Weights of a small mixture-of-experts language model, trained from scratch on English Wikipedia.
Experts: 32 GeGLU neurons an expert, 8 picks a token, a sigmoid router, a shared expert of 64 neurons.
Training: a variant of Muon for the experts, 609M tokens, 9292 steps.
Below are experts of layer 5 (counted from 0) of a mixture-of-experts language model. Rows are named router (the router's row for the expert), gate (a neuron's input weights, with its number), up (a neuron's input weights, with its number) and show model dimensions 192-223. Each number is 128 + 24 x the weight over its row's rms, rounded and kept within 0 to 255. Numbers have three digits each.
Before each expert's rows: "comes after" lists some tokens at least twice as common just before its tokens as in all text. This comes from a sample of Wikipedia text that the model never trained on. Tokens count by the router's weight.

# expert 151
comes after: " in", ",", " of", " New", " at", " from"
router:138131132162123124133109157173135128134142069116137132104145128163136145097150168126156156087099
gate0:128100162114116151149132140137120118121135130123139153146134127154078141136163138143120131125125
up0:165135136129128137134114134109102094145124187124160150129150110097160113140140148119142103117137
gate1:107113144116168118143155123110171110124126139083181132162093131150153092134140134125145116130142
up1:089135120106136138129112178131145084155140094155134110117099127109124156112102132107162131137147
gate2:106143117157076189122145141144151134123136141110139129126143111133102132110109134090091123119097
up2:105088085138170146127138137100128118084124144144165134129128128138135122165114168120125162122160
gate3:130103132139153120114152074133109139144117107141143102120071121124124146126142172172106087153156
up3:138136154086125126163171138110070092149137137101119138152115165098107108150060089130148121106149
gate4:076118151145118151110130086091159155094159151120102156147149122094138119095122117117106139143141
up4:129118179114142155110136147158114144165137153079132109159160162131125128120170107144132091077081
gate5:155140149088129127138125139148130118141091118112125163137082115143088100114132113118147117151128
up5:133128150118113153120100127128139110128132131164138147143164099168124106133146133112123131134188
gate6:154099151124105147086059145145142102156099098163097146153145112139099145159138169115150112096158
up6:117121115126125142160130155140125154154167138093101131127136114146138128096095168160108075130149
gate7:123128147095162122105133131141166103151134117137094114149142108131173099150133156130154148112149
up7:127117132132119169154150144085116127139156159111105087132160041120148139111161087108127136095123
gate8:136118117141134114105143116107114130131134142128115116109102105126130138139149095108111132147152
up8:121152119127127178115098107093139107089140148144122117066107164117173123130165137118114124135129
gate9:123127122107139088134161144184140129143148090112135140110108114146135145125155115154145140103091
up9:166122132124159129110150188148093115145121100113122102131145113179136130120140084133141144088075
gate10:123132159133111104104150082114121149129127094130167162142065151101136062150114135152150171138089
up10:135100115132145103117117165118130120140140123097107130104100127111188169125100124177126152111127
gate11:125168149111129092142155121130116104135133103110115130166153116132107135139110112080118105125119
up11:151182122155152111115159144103160145134138119109133115132145111146169141109147134138118119091108
gate12:117110108164138095154133144166130116128136109130138133117108135121145116117188133123084128133108
up12:157135163104084104142123151114130163087118185097102149119143146103157135138126150139117128148146
gate13:069101083129122133140115101143129139098137107142134091160134141114154098115130173129143186118104
up13:100134130132172137129154119105114099069107125083121095144143118142116156104155151165151133115134
gate14:141130098141136104136143124135157145104142081122106159106110120101088168117147148185149124131147
up14:160060142112108135128159128103120160127118136120154133139121156131154130164104112129089147150104
gate15:134118142198132151102128144173140110158141081109118123159070161145144107142137147155137125101141
up15:159107120123156169120086157142096176110133142120123122145136120142140105089121130125144140111163
gate16:149108106095134152129081126131120119153107112135099133163149163128158136101138124156110098121198
up16:131166114154095115159124114084156147112134127112148121143172133129097097108121135109159148160132
gate17:121155149110101155125107130117138119131115140119101106096155156133141160118123131115136170120073
up17:131136136120123104100140110088149133107133173137102078113162178147150126088134143115101114107133
gate18:106157133116088136114145114108113117148100144132138154135181132131144195109138155134116153115114
up18:111169111136141117159127118098128116116149103136103126118144102119150171163148151155147121156103
gate19:110118160119133150144138191097140110129133101129152149146095059118126128116123196129125141115140
up19:100086123126109171121144104102106127130119111161123163106101130137122205102127103115124106135170
gate20:106117153100156141136117130151182136117121097126148113128155104106169127140148158135121138131107
up20:119151119127115163146114098151125142110152076141124136182109131140140147136139135133146117140163
gate21:149141099146177150133098171100083112139150095145123159116146143148120160061141136131143145134168
up21:111104169116097098124134135133140130156143104129098116106104166082175129107091121127149117116154

# expert 109
comes after: " |", " at", ")", " 1", " 7", " 3"
router:155119118130085131165118158150074128083131110132120125114125122164126109110108131090158127096135
gate0:173107111143132119117116129138109141128114113108128107097152137106145107127099128083159159103123
up0:122121135165125111110159122131153147148135183108094099111148127109119172132132102119141136119139
gate1:132126137094099156158094139153117119100138084131119133131178101140170126156130146152138111105108
up1:138094109102117130130129115117159160150137116112180155092130128118096135134158140180152134133074
gate2:115137102129183109120138150142131104084125142138070110124141112138138139112141153151168139117086
up2:136091116158155075108091132120154146167116126165131138141155131121129137124123105113136159147093
gate3:122089142135166141142123105136132135114171086116131109131102097141162092153153110129138152103112
up3:136092106151133143155140143114125097124081168088136120134168070124170100115104131132122146120147
gate4:126137147127112109150156139114148113101126132099143132180134155152093147123108100080172182109122
up4:132115117128112094108140092110104145116136139113139113087119176143140111136123112146083073137165
gate5:118144121097127120152110124151122113095133136129085112121162152128153107140135109127143122137122
up5:142146117143070126163156153168169132116137116114115140145124131149185118158119123137132128141078
gate6:138089125136126100153091137143126166126125129067099115102150111169127126118140157129193122090157
up6:105138121112107109129094100105155143130124111113123154128138139148124120109123107152155089157154
gate7:121143138114096114153133111143133110135098103156171133102144069132130109082098100097118129111131
up7:146116112097155178129147130149134098141103166114114091122121118121107125105098159145171171111096
gate8:143190113122102166136118144136120139129121123139105097153115163124145117122109130117154134117080
up8:148108140128124121142122129122118128152166140145116162139142111127105162139184129110149139132099
gate9:106123138157119159145094126132096146118159163125107144121128130102135108101115099119168101100125
up9:141124151128140119152123109115121138114147090108171190140108163138150115124172140110129174133099
gate10:125112119132066119162086173167117132188113102156126106093135081185118124139080126122163162111133
up10:149127141135131138101127165132085119092136136124132124114130106134155121191155140164134107117128
gate11:145103093174110112142109088127124147127142179136098115107127136087129094150101147103127102101095
up11:112166133147120111106114140112095165129124104147103115131187137151132142167122158149110130136092
gate12:175128124123098126162121118111083147104121144084133120130113156087150111126148134107152094088155
up12:139109146124160127121117149162141148140161101086152162123143159094132114168119130098090142104092
gate13:122147156134118170127126140131107094124124160107100141117132121158113101143182124114102124117128
up13:115115083132123081093115141124120145075138113151153142121124123105084096149110162095122166124147
gate14:091114106147126114107141192128121147101170120128107134126142076175114080126125120080146088115132
up14:121138122141140165132137095135188083108123138159121120100103124119105144163156093154129145142121
gate15:135135126110151100075146106138123168124128126162121121100133090117111108098161127140128142110132
up15:124115120123173135122131129098115142084124114153163147133130148133097101154114122123127174129161
gate16:154122183164140138125141104126085124098142144121115086134122173125175107179115111156143083099122
up16:120084110103115124114143082126066163092127103145131127112112140126086125116150088089111162122156
gate17:187141142194106119118108161132153100092092129118117141171132137166081132150126125125105117089169
up17:148113067111109125169136105160118109137107131097118140127138130139130080152162100167138131151148
gate18:101140127125125134138162128137133110131140137134123181124117133115107094120084130145114171118118
up18:143134137143155130121113103124125106130159141128114151117125146103149169137111163162119081156118
gate19:152113106172147158169117148133114130134108140110141126166132170133121145151166182156135113082172
up19:141149133157129130117114120128115134136139147142169088146122120137150125154159109105154098131168
gate20:109166090134133122113132148179121157121140110105168104096101117126151138149119137112125136095162
up20:084166145117113141144135133117121129149119122121124132167150130120131134144135164154153108141087
gate21:139106109171107133086137132123113122126181145108164085082109125157164145144123122131128112120153
up21:125141138139146048107124121147148157140105094122127126130132125119132137088154123108134145132150

# expert 154
comes after: "\n", "=", "The", " \"", "S", "B"
router:103119146155086125139120157161077142141107141118175155100161132135151109115106131141166109103152
gate0:178118111163137142114097176136105111135148108111100150148156144125177104101133124103130139104161
up0:161110115131127114126123101126116130149169087119117106167126139142087156135135134126131157107110
gate1:114138167189155134102112178113140162114137103133103154111149149157133126141159132099104147106134
up1:101114105086111132134131099130158089134121167111112134101138130134106076133136140092123133126084
gate2:120161127147111154179086114130122134136116135124125137129129188122132107143122128111185123089106
up2:095128102119082139126140086116114131139138120139122109095097136149189160139113129096127165117147
gate3:087166121136157130122150152118144097136155150112140134106102097115115158159159143136165128101116
up3:142126124125129127112076129166164123123138110145103136117133157111082150113079136119118088125150
gate4:132149133132122097143152152124115120096171093166132167122130112110106161177154141092135127129183
up4:108119125122121125127117159126128086134134110127079120137096148126163140130156091126140127095141
gate5:143146116173100159133101094140153120104130103136107113090187103100114141150112164140127103140151
up5:138072089116163120136107129090128125157118114133148121201125156147127152149145170103141161131081
gate6:125173136134096091156112138114093139128081143137102136146164113137108128173160136140139106126159
up6:108098167097114140124154123174089145134111120109163136115104110104178128084129119123126134121150
gate7:128127133128107128133111145144079119102118101139137129170126133135115111091149124073163122122097
up7:154160118130128120103139142133130136128129147127119102084160122083127176083143123155119150114118
gate8:097156124126128120111110158120115122106143127147138143072140129124154124112113126138122115126110
up8:099123146140153121153124109108096177083129138144102111105161094122157141139159105133112133133162
gate9:122134107176082114139092103121119134174128131162113128104147112153118101173117162126175087138139
up9:133121126102079125160165124167099108091145112143130151172184137158146157141170113109102131135090
gate10:120157125138107096095115140095162135148115136162152130106194117113172095125135119168123115118124
up10:121130145122119126142159146140142155145066102135131095115094121141118119161153135120116154122130
gate11:131116161158155131170141138096108127102150138115156114152158111133135144173148133109125114137150
up11:102147114140131120136092138114117141095149131141154126102144130118121158111137130110111131120106
gate12:157132125134098132153126153140168121184130128109153095110129122121150111159144109106186149111144
up12:121129083129135108119098130105099142156145074146129165137104140126109079139103141140124147131106
gate13:112133112116125125128114168104119140158133137137135112130148166111141099133130129110126175113118
up13:078142133156117128104131113119136173096105109113126123186120122081120121095127143152132127111161
gate14:135135099145075111140102111129146167137132153173171138112116145100128115130125117098140109115095
up14:162145148133117165131130144170141123120137104150202125112154151146147095082129135136146099118114
gate15:147146135142146117110114119126155142116136128153124155068099138091165140154152137132116154121147
up15:104120122147109117120113161108135105178099121137140107117123164156151089136101107152140117115089
gate16:127149107109161119151128131131110119127108120170151131098164099158145124121146125103141114112147
up16:141108120140114132133117096104114158117162134173110111094138141154095144153161168109114125163141
gate17:092139158171107136123089157130117122111123108149105139152136099104113093129144165122188137103126
up17:097131135152152117125156171138160118129154157106098103113159076102118152142113097125117101110106
gate18:134090165138113141142128131115139161139137130103122163126152138171154120154092143123171137119153
up18:124095120129150119118132129167129106145151123113127158131144129142163138140135125122110118162135
gate19:140145121130158188156127137121105105139103091114111139057110178166097154124127113142167132080107
up19:142158112158168110121144089118101125126137138113144141086129135146135088153125151108127098136111
gate20:140125114135130121112181141070092138106161154111147123153088090187172085123124099148135170138126
up20:162138111136133161144102149112115153128134102083142140084078132137129120114104132117107129130158
gate21:157162098128145111115086120141140095134133128153113137141159120150144099117140137168109144121131
up21:113184053120106119099125117116122157093127148125081124118132151136124138130144095096126128113180

# expert 45
comes after: " the", ",", " in", " United", " of", " New"
router:172143084176133144130094158127091131126149117111140141136151128151119099122111153130164162094083
gate0:179135139129145105149093156110105151118125109109140089121136091091080122136132159115119144126150
up0:126099125117119165136137137089118115125110123130153114120129088086106115113111147112123151113110
gate1:180096161137128138168110124102139079152165115141140090135117158147129118125102131156121137117116
up1:140121155131120150141146117124155148144110156105127133138134106160143193115151116133093136118149
gate2:093158119145095114131141155110135118122104128100130139151106156096100141136133164134102169126121
up2:130133106120088139139123112092100164083088137125093094137109157074116154096136137205109128118176
gate3:150125114170129136088151113141140139150115131133137145166126150119162097105109113137140140118148
up3:114107075111085109123125107128116160178134108126114099183133113113168115138153140142116147136149
gate4:125100116122088107118137133136140149103141124127112154172144096187099118168144133115078127131120
up4:158164138127105045142112119106130145123181127167134119175112143121113065160154126118096139147069
gate5:117156143100108148123138137138110110103112107081159133164118130091078079150075178108131115124056
up5:135144152132122141116117100106099125135152090128124082160114098129088099112144122171133124127084
gate6:132106117122152135116135131092151121146129173132142106119118109087181068121123144128100101130129
up6:124087137076166156105145079135092155133101149127134103125107148110138123128097138078137161102136
gate7:124110119106155086130144099181145118149108132110130113136124100123148116151086147123136138113133
up7:158156129130089104201083150092132171126125132160147190129143168137122094108112089146149138131139
gate8:141165105114113132107185103099119173121125145097150124146142146113131128140087161089093142139105
up8:127141154105129080122124132127073152139114117169122113159113120124092124148111150105106108169066
gate9:150109103163165154093114164104092134129156149124126162119128114104132112147147157134093118110107
up9:112121101123106091083126129093134137118094149121117105150147137094159129127133202157118083124117
gate10:161120112171138106152127156129138136124104132178126144083116135161157116153144121141086178124160
up10:086134173117153127099118134119086067113155082130150120146143140095113123155094166158133141132136
gate11:154129101162129115116126100139120080139174134132122140135124113126161130144163111117141156149128
up11:129111144151112117132061120084160135108136119144095142092127153119158085162140124140118148152114
gate12:147132132154121123129096086116132132115106127130132155112180174112141101101190117107122136114121
up12:152153165171099129158109143096096155122135097162167145159121097140138125131117118129098115113134
gate13:142168135130170107112088159150156129118155094132130092099132078097102094114137166149119142112077
up13:095141178112121155117113115149141149169105150094120120124087130143115062114128142160148123119131
gate14:132163121148120092119095094121113133112115117157105141099134150120175126130121124126125161134103
up14:086110089107149151098170115116159146131146127110088145113167084110119122149090147110115127142122
gate15:112133131158137107141151141143120116137128157139144138165143102132123128089120146123156123151112
up15:124126126107116120144145136163132101144128123132141158161116143066105137117138101128113145176085
gate16:142130117144062174091156107130112145127145123139126137152122112113107106100140113111127141168082
up16:147152102125142152095091141113142123119114108134118130089161163168143153094103131144168181096150
gate17:130142105127122143111104085094108153135154164111133129165149159171109103156131115156128114155126
up17:109123130109141152122104138138143180127124148164075161173150127174113125108128131091098132095129
gate18:109185138138107088145176119154108148100145129146111140122154106141120106145080118188127146124069
up18:082096143081127093108128125087113158128102133147132152115108097120133118128119105097099119130112
gate19:142102108087144086117118098095156125117147154156143122167141112123081125110129103086129101200136
up19:104139127128102127137150131134154129111121160109083120183124087099114118085139103129150140153144
gate20:132138126131125124097132159113102153141157136143131136171138077154125135149151115142100131155140
up20:146113170104130135176148130156119117161125105130125129086177140126101129121131156075166078106125
gate21:149114125119114119141117150131141136131131124172126152147102139150129107092117100122119155130176
up21:120144152098112152130123104129152146133120129081154147137126118086120099092142172130134088120185

# expert 209
comes after: ")", ".", "==", " ==", "===", " information"
router:140128124161110124137092143125118120140113134142084137108141169130133104168127125088168149099136
gate0:096139130116117179125073171128145124116140166150175067128107116155146126128140146097124112125116
up0:179102110116098107114159136125162110150107118149125136126125118118116104133181104109099102139193
gate1:095083094143108092171107158141092107111150117113142129122125138128114110084135141121141113138105
up1:148102149079153118153108128127124107132125112132154122134122114120082137111146189154127124136111
gate2:107134132139134128148155143100103121092170130145107087132072149129145101099129164120108171108155
up2:129127128137120153169124129113129117123127111112136146149125085159128129118121154159173109132146
gate3:133160135146073114151154102138113093095104131163128170115152100172180093117158123137141123116213
up3:110096060148102089137132088148126132131138135120128128158142095122167143151115103175120096134160
gate4:067152110105155102142145159140141125131135124125159162122091151128119105126143103143096139107110
up4:088164139126123132134137151137119099127120116129133090154130091130120126128096150099155103133157
gate5:119117113106182131123100138181120126170099128149092108082123104086139146137150142117142121136174
up5:118109143155092144130093135106120136117130147150137098147129123148142123149130175119119096109086
gate6:156090117157107111161086175091134123134147158106131113121109133128155146109157133096153095100122
up6:103123124122088177122142133142118113121135153126118194148136129147153122123152181121133114084101
gate7:115133106139102130156093152164122162132160123095154129115133108104138145169108131089143093130110
up7:153148141076089087109095139109144122139132164132147079122117106098108189100161138070087114139155
gate8:159124110127133109173139144158126079121137140136160127099102101164085117091092141106149151120102
up8:077122118106112128146133133115101170150117100097132118114112121135126168119173102127115157126094
gate9:150147123194105092128120157117101135095101099199120094168108195145149098097122137128147151106139
up9:134115108112111093116143115148141158143155129128133112110111094128148144100179100108145155119174
gate10:104148152131139168118096129127107167160133104127141134131134170094141103124130088104118096093123
up10:122131153146134135115141120127140114113105152162104136077139146149140154141126113121145105147129
gate11:138111126142116135143167121119113145101074129101114117131121125121150112139149153153140160102120
up11:089144097126118147131182137132136118131160105107148118125113109138146110111164088090101124134087
gate12:153149176149120135136109097173084097118089095115122165082121123154157138119131133131157148114112
up12:133135123163099148134097149137147128145085159117110142144143154143117116169100135114138135131101
gate13:123119157111143118112114154116117123165137162115140129115160133129121126140157150081155118116090
up13:127157123090116116098149162157111132134108109125124140126159145139135106122128076159146104101129
gate14:155095141108120089137114125126148120121145128128115130141142088129108139146164144103128095128186
up14:127152124116124190159141150138135163113095117149120101126124070106169113125087120105143113112152
gate15:152169141112119111130142158141155136161181097139129139132108146114178114148101127129145110101136
up15:126124071113146128120098108134122087138124116098138105123110092136113124101157120137145134172150
gate16:107163113095081138149110100130087144128142131161123118107098138096120129102135089104115142107138
up16:069128144133109128148126100123104073149107129072148145153155093146130095087166105095083115120163
gate17:114129149163125112172119150133115121117158153076128137115146129132145089122129118121166139114122
up17:124117136128108140123135150133148123152129135121131095148134087120129103157124134145126140144153
gate18:164139130132157113137077091134078151117155165175126141096127094153127122174097135158147142108135
up18:137120146123132133131138183136148119086125138139097128129146125145146147121137132127103114121106
gate19:159119158113151093078124139151145118128135149114162095123131177116120156141181088115165119105121
up19:165120149138090131109121143116151132089139092156112099084122126124125119152126129103154145151146
gate20:126125135142120119146160128126132138121136122158121185129137119153122084143144120083130146114118
up20:157134142132136164100154105105109125162118119139117124178122098128126100150140167193133125132115
gate21:125120145123090127113107136132130126074179136132088171079137119124110085155172128102141100120128
up21:109104108118157138168104167129143115115127138104121102159128119128127095131161167146136123139091

# expert 21
comes after: " |", ".", ")", "---|---|---|---|", ").", ".\""
router:145125119136093113096126153178117130128086145131118149110124122140147116158130127081131152092138
gate0:090135143153147103083144104153127097105139115159149128104152163133090132127114114100121141151144
up0:070156155128115171110118125129104144147135157097128108093128093135150143097142170170106129115120
gate1:137174159093100118170113161150139118123119151130174135095131119129104117133104085135140102127140
up1:157155151147135144141162140129125134149115108097133073135158156145123117107138092097105120116137
gate2:145098150113146139150157136112146118140131129107152130101146132127129138135142100139139115141165
up2:153084109158130119124131114136132146123111097157106111126127088116148089148141093150138145162115
gate3:158184159135109111152072169137143131112141155137134129145139136142156098127146146131143076103130
up3:121148178121101099122131160094083117085163136152130078141096138168135107150073102094139136119080
gate4:139127152144126122068141094133092131149096106121122107139123125116115169164164159161097128140120
up4:138070161129191094137151150149150074177147095090096151124108121170166110121136107153126137129150
gate5:160106092161177141094127138148093114139100099124107098125105152132130132136113140078093125165131
up5:081112165153069127117122082145094124095167131103127148107088129137136124138178106134117150126095
gate6:152131145169127133116150135108093119117115135164102116185154091096156082112086144151132129132159
up6:132127100148118117120162130131140142161124133129129105107128110129158163099130070123091150120139
gate7:153155164150127121178124136158106129121161105120165118099109158136162111152126070135150102128101
up7:063154107151129107129124137124139105141115120108177165161117153140129128123138159141133106143137
gate8:130123096118150076104125120109109150130111123127111119090125156140181142137113119092110107104097
up8:164159100116178146101150131151104124120139115175176117115114140090133130155083148148114169142147
gate9:162108133153130119099148132110133138137119096156118127114073157100141144124083146123125140154126
up9:109146116148186123112128110119096137136159117162173115135089110138127111125175104178111157137107
gate10:145093127125106119123154141150097114107155106143103080069132109118113130131128125153116135124133
up10:127130112119103158138066112105143168173122105151113126140158114083110155149135118095127140105152
gate11:108132129125118148085149136115117141140145104165111144115145138140123176075163142128104120125166
up11:088172117173131116151099104132154134119146142122142127130140126138111132140144131072133169105134
gate12:123148095156131109121130136146163137153142082131098140085101122097135142100208132108089131132133
up12:174154128098100160131158122152156146120137094110117139157128083135113137162118138131152172148110
gate13:145154119132116142083146083141130170153127109132100154133149162152083117173121147184119154119140
up13:157140147090108132096116116114110136160138174117162132109107116114113157111166121174135113154128
gate14:134119101190182109101160129129125140137167114124119064116116091158156104121126152156102095118108
up14:119138123136104169137129119083120143120121155133132100164139187136132180125135161149138090124097
gate15:079081127145131173095117146110118130103134176131131164160150126111127129156119163136138168146125
up15:183157121114116081141156140105078114148121105131158125169121104163111134133147111127156097093152
gate16:106129148090106112135127120135129150119145111111101119120085136110145153188146136128138146088145
up16:141197117117172149130134134128091142097137123130119116133146118123146084130110162101131136123136
gate17:126122123173136088094113093155149124100158157149122089119125145123105094172149134125115110156146
up17:162085145145165150116146127144104151163124108103126137111123129137101141146095135086120113127079
gate18:116148139152093107122151114118121142104117126123113086116149132113138151104104161168083129145180
up18:115113113137078131132119139127141118104100098134161142137122180101146107117111132062135116114074
gate19:116117079162143153103154157134139111168090134127116095090110120131120176172113130119115143096105
up19:153103180131085104137181182101136147060146122133115151159103132111125103153114101119140129117179
gate20:094165164130127144121117091137180128104105113142093118158139102112109135135096146131102173156122
up20:105126148111146182124132109130165143137124125121093132124136157151099136146106117118105129096101
gate21:134157096081118133099154135124154110132119120145140091152092129173122149117107129148104143156114
up21:088097120133111160145148097091128147126132138121136103134107160131116117107085164148122137138114

# expert 228
comes after: " |", " ", " 0", "\"", ")", " 1"
router:150142141146090128136098149132100152162094110116146138111152143117139131138109112096154095088135
gate0:138150162108137169169147161092135155111140128151097121075144135136141135126142170128108156123167
up0:143161150162064147119171164088121129082073147156120160155123143147101127108116095150138114112164
gate1:093159130121107120144102127078125142126079106123143102095130148153131104124119135107149158069146
up1:146119145175135127132120147101138163119162137120086121161107119110114092172094104120091113136121
gate2:114141139122091144117130146130100158134124142147153132101170136134138143143148128094129132080117
up2:131121131133099109109112102136125121108139116158153137100097127117130139149139117134103121155112
gate3:121100122121117129096106160151158125143116103117188125111132142140123148153118116108119094101082
up3:146133118160137113102155159068168127148161113123128095099139143115166168156173094139159128128138
gate4:157093119142121134161145179092107115141135140080159142121147147142147118135068105150158117110137
up4:069150145115117142158089130135109121111091147120098122106164116093159132116071106141136158130163
gate5:154125141153153144126131119126081126183132105158133125101150126147137106153136138081132092104143
up5:121150094166108105123076126145149144163117148161154142112147099126164110126090116096119143134107
gate6:152106158150162117157111151120090156092125103131154109096113098132159145125148104137115144129103
up6:110127104103164136092105154081106095169131146116100143100140163145092137096136162140137134112125
gate7:151132095116153112083119147164111113126138092115185112103141134119129116143135113128147152096102
up7:131151106117110137105148139142128144107110118147161104115204162133129107101124108104177114145119
gate8:118157155156114137138115151134109101160140099115131078144095165145131126162145098127164138113130
up8:100131119106135097125176138118143080094113091125157141123107126134085144120101122108108131131113
gate9:126139122180162117131085118143117136134121171128146146143102125109164115130128136080119126095133
up9:135137130127169118105129126130131115117179100116099143107171109066148132151137147129086097136121
gate10:150118133127124112151137079145149105084153128110123103079090151091166140150140124115123093137141
up10:116131135173099105158146164125143131121118134087116137101142132149133142099135169128127143131134
gate11:152129137121142129146138136136150119150083098135190150105113137103159108136095133124162110117142
up11:161100159139100144157135085099118101088143157120122125114119116146097137153135104144125118162132
gate12:179097114163139107134153142134116133118183096102135182076137102163125125099131094131169136112100
up12:103146086167156119118141100159119110118123102128133154146135105099099094112100149078131147145106
gate13:101114126123090144130127140149126175122131130115137114128144165166137151130138116122172111103112
up13:174097135113179115101128105109121115153099093120100132120114156132116135137128148118147126145088
gate14:132134113169130119109142149119101164142140132126134173069116180170170137135104131139170093112126
up14:147122132135149136111104147125116151128123089106129121091103101121102116144162129108084146146146
gate15:142114089130146181139170128100154088142105097154130132119099085156152106102123116169134123110141
up15:173102139141125138128129112117136132103161139112148145159165092084108143127155136109129149105118
gate16:144171127135085099152107137125131122132097111144135121116149130142139164129119138126135110097131
up16:138087165141147112113156153102119141124134077127139123073157123108138158164138116129157126136066
gate17:171143123137110102086131156124114144144125096132142125147104158110104146135110101151129086111143
up17:138145148090129111118112092164127135124141130140136108124155134135109139119174131127107126134116
gate18:118136076140121146144102125126138165131115090078160086118118150106137130113140140115137106112126
up18:138123086126165152142189132111114112122125135129090144119135160111077133121114131134131073118185
gate19:137164157104096148154129158142093143171112133106158132154129172143169106148123113119150086090149
up19:120111181136146126101099103159099175178128130126162111083150162102102115099172155153121128121099
gate20:126091104115148164140099153111102108121094148144150145108149123104093137137130142109135111097117
up20:102143168132136123149098148142142145114107120111131144167145135123134123117130144116143157107138
gate21:100115132140074114131127107139094139108121103098124125118124131120132093136083136128117111072118
up21:145126127131150125150116123126127123190134143144132110173158097121117139118126116116165107096162

# expert 129
comes after: " ", ")", " 0", " —", " 1", "\""
router:149120131159133120133105201136103142095103146123108084080132147139125129097090179102146115104109
gate0:156149134096089119113128158137081154135113135106146097137151097125166114103165180115127127139149
up0:125157096136168103108144158120133133148143122155143131119099104134138092107104161069130141141142
gate1:134089114139118119124145172109119107143118137127090097073136127148086143142161140130119145113102
up1:131109120120120092161090103131131098111110118139122072142118110109123156096114165130156137108121
gate2:087113122144156100145130138160113158128124132099150127119144169132119130108128187128143155118127
up2:074124125164106078134077145139132113096137145165167161096120162155105148129145144141152156133103
gate3:183133123120146139131102138128103149102160117151130139100107102124187135142136110107135097088148
up3:121150120142139117135122110085118100114137131140114133100103173127116139144100139089108160125132
gate4:136075107191111130112143151121126106119154136118103133103094164140104128153117113122159106121142
up4:116160153115152125120126088148125100135143116080134156190142141153132121111104121159166137118137
gate5:109144146137147159108068121116122113109141076124156154136141160135082098102126180143137156135164
up5:069126158140065141109107113152146095110140165104118098123118094120136121127110109133136154132098
gate6:123117139169135131117146150129124188114120111124117175157107122092104135102116141110120068117151
up6:135135120152146112139122172138106137102138150079124110140140109146083138136094116159105124142149
gate7:109101121159093123066120141125081128122118099129100135117123188152119126096157105094136121113111
up7:179137129125138143124088049148131142143103086136115151197133126110143123149109124149110130126135
gate8:153157115132147101121138147126127155145141110110138134120057156123154119100101081073105138115125
up8:154117145106105139113144107142084164117150100103156160056167147158077133126125122131130098146150
gate9:131076107139158141109131190143114121126131132138089053146136092132126098119122122153146147094162
up9:096119161140126128119107109118129098091097106147160140179124156133142101122137184124156136129132
gate10:163129125107107138156125130151093106120136139130160118088130213146102117085084136153159125110118
up10:120132130159104153103147116115140122146132126112143116162122125080109098127115140133128110137092
gate11:116118111103154139155148149114110120151161114083134156088094125142114097099125179095145135119123
up11:123107146164106093109123172113140133105132090099151114138087117147141108154123153136105103129122
gate12:135127145124157134101132079105115160107148150150112099113106110159154129099106139076122085135113
up12:108157128140136108125102103169137170147163118118132143105108094133146127121129101118130120133105
gate13:104101097128125096127099139154109145089122168104122135119129144136140116093086165098124132099070
up13:164141133116113106136141126137110141129114141112130140123093117121147131112121124126125121112109
gate14:126117116133106117164117134141102115134116144075135134101112218136144132136128106135136132108116
up14:120160127157108134177126166142128137142134138137118116114170127128142099144155142095137130129101
gate15:146117156166156116124106174134093126095102123143111081110141142126112154149149146120140132100088
up15:107143107116126090083132133094124132121166122121105089109094146143110118151092147126142118114148
gate16:101130111095123146136169144088144136158130112116101114118149159088143139121122152132146130103121
up16:084105105083137076106114126142108124103122079127167127132142127109116128110111110098136131143142
gate17:104133112165132134169102149109127134110141135102130134096131127142126155130106131108142118131153
up17:130118124139119127142106073124153125141126130127142157091091142130126150136119070166096116132172
gate18:132083154134120132127168180109159121087127136103110142150138126159152103100135170087138080093162
up18:140126135128129135168117120196140103115141059123091122109121162116145124125125129135130153117107
gate19:112145168148113146143135176129106136104091122136165126106169163131150142130083178079199158106111
up19:105131105134138104108144137161137112090109092112139154133107122135159103145131148136129153109088
gate20:116122126134120138114114146134156130118111103086145092094144144149149137111130092153131143125132
up20:137122094150109139151125127085161156132146151166113132170105148128140106089100121100126153142190
gate21:164175119114130133125104138136125184156128103100108097074110094157116138078122155086084143112108
up21:128117125111172083108137143139166115126123124140125112121106118075140103148123105097139164136132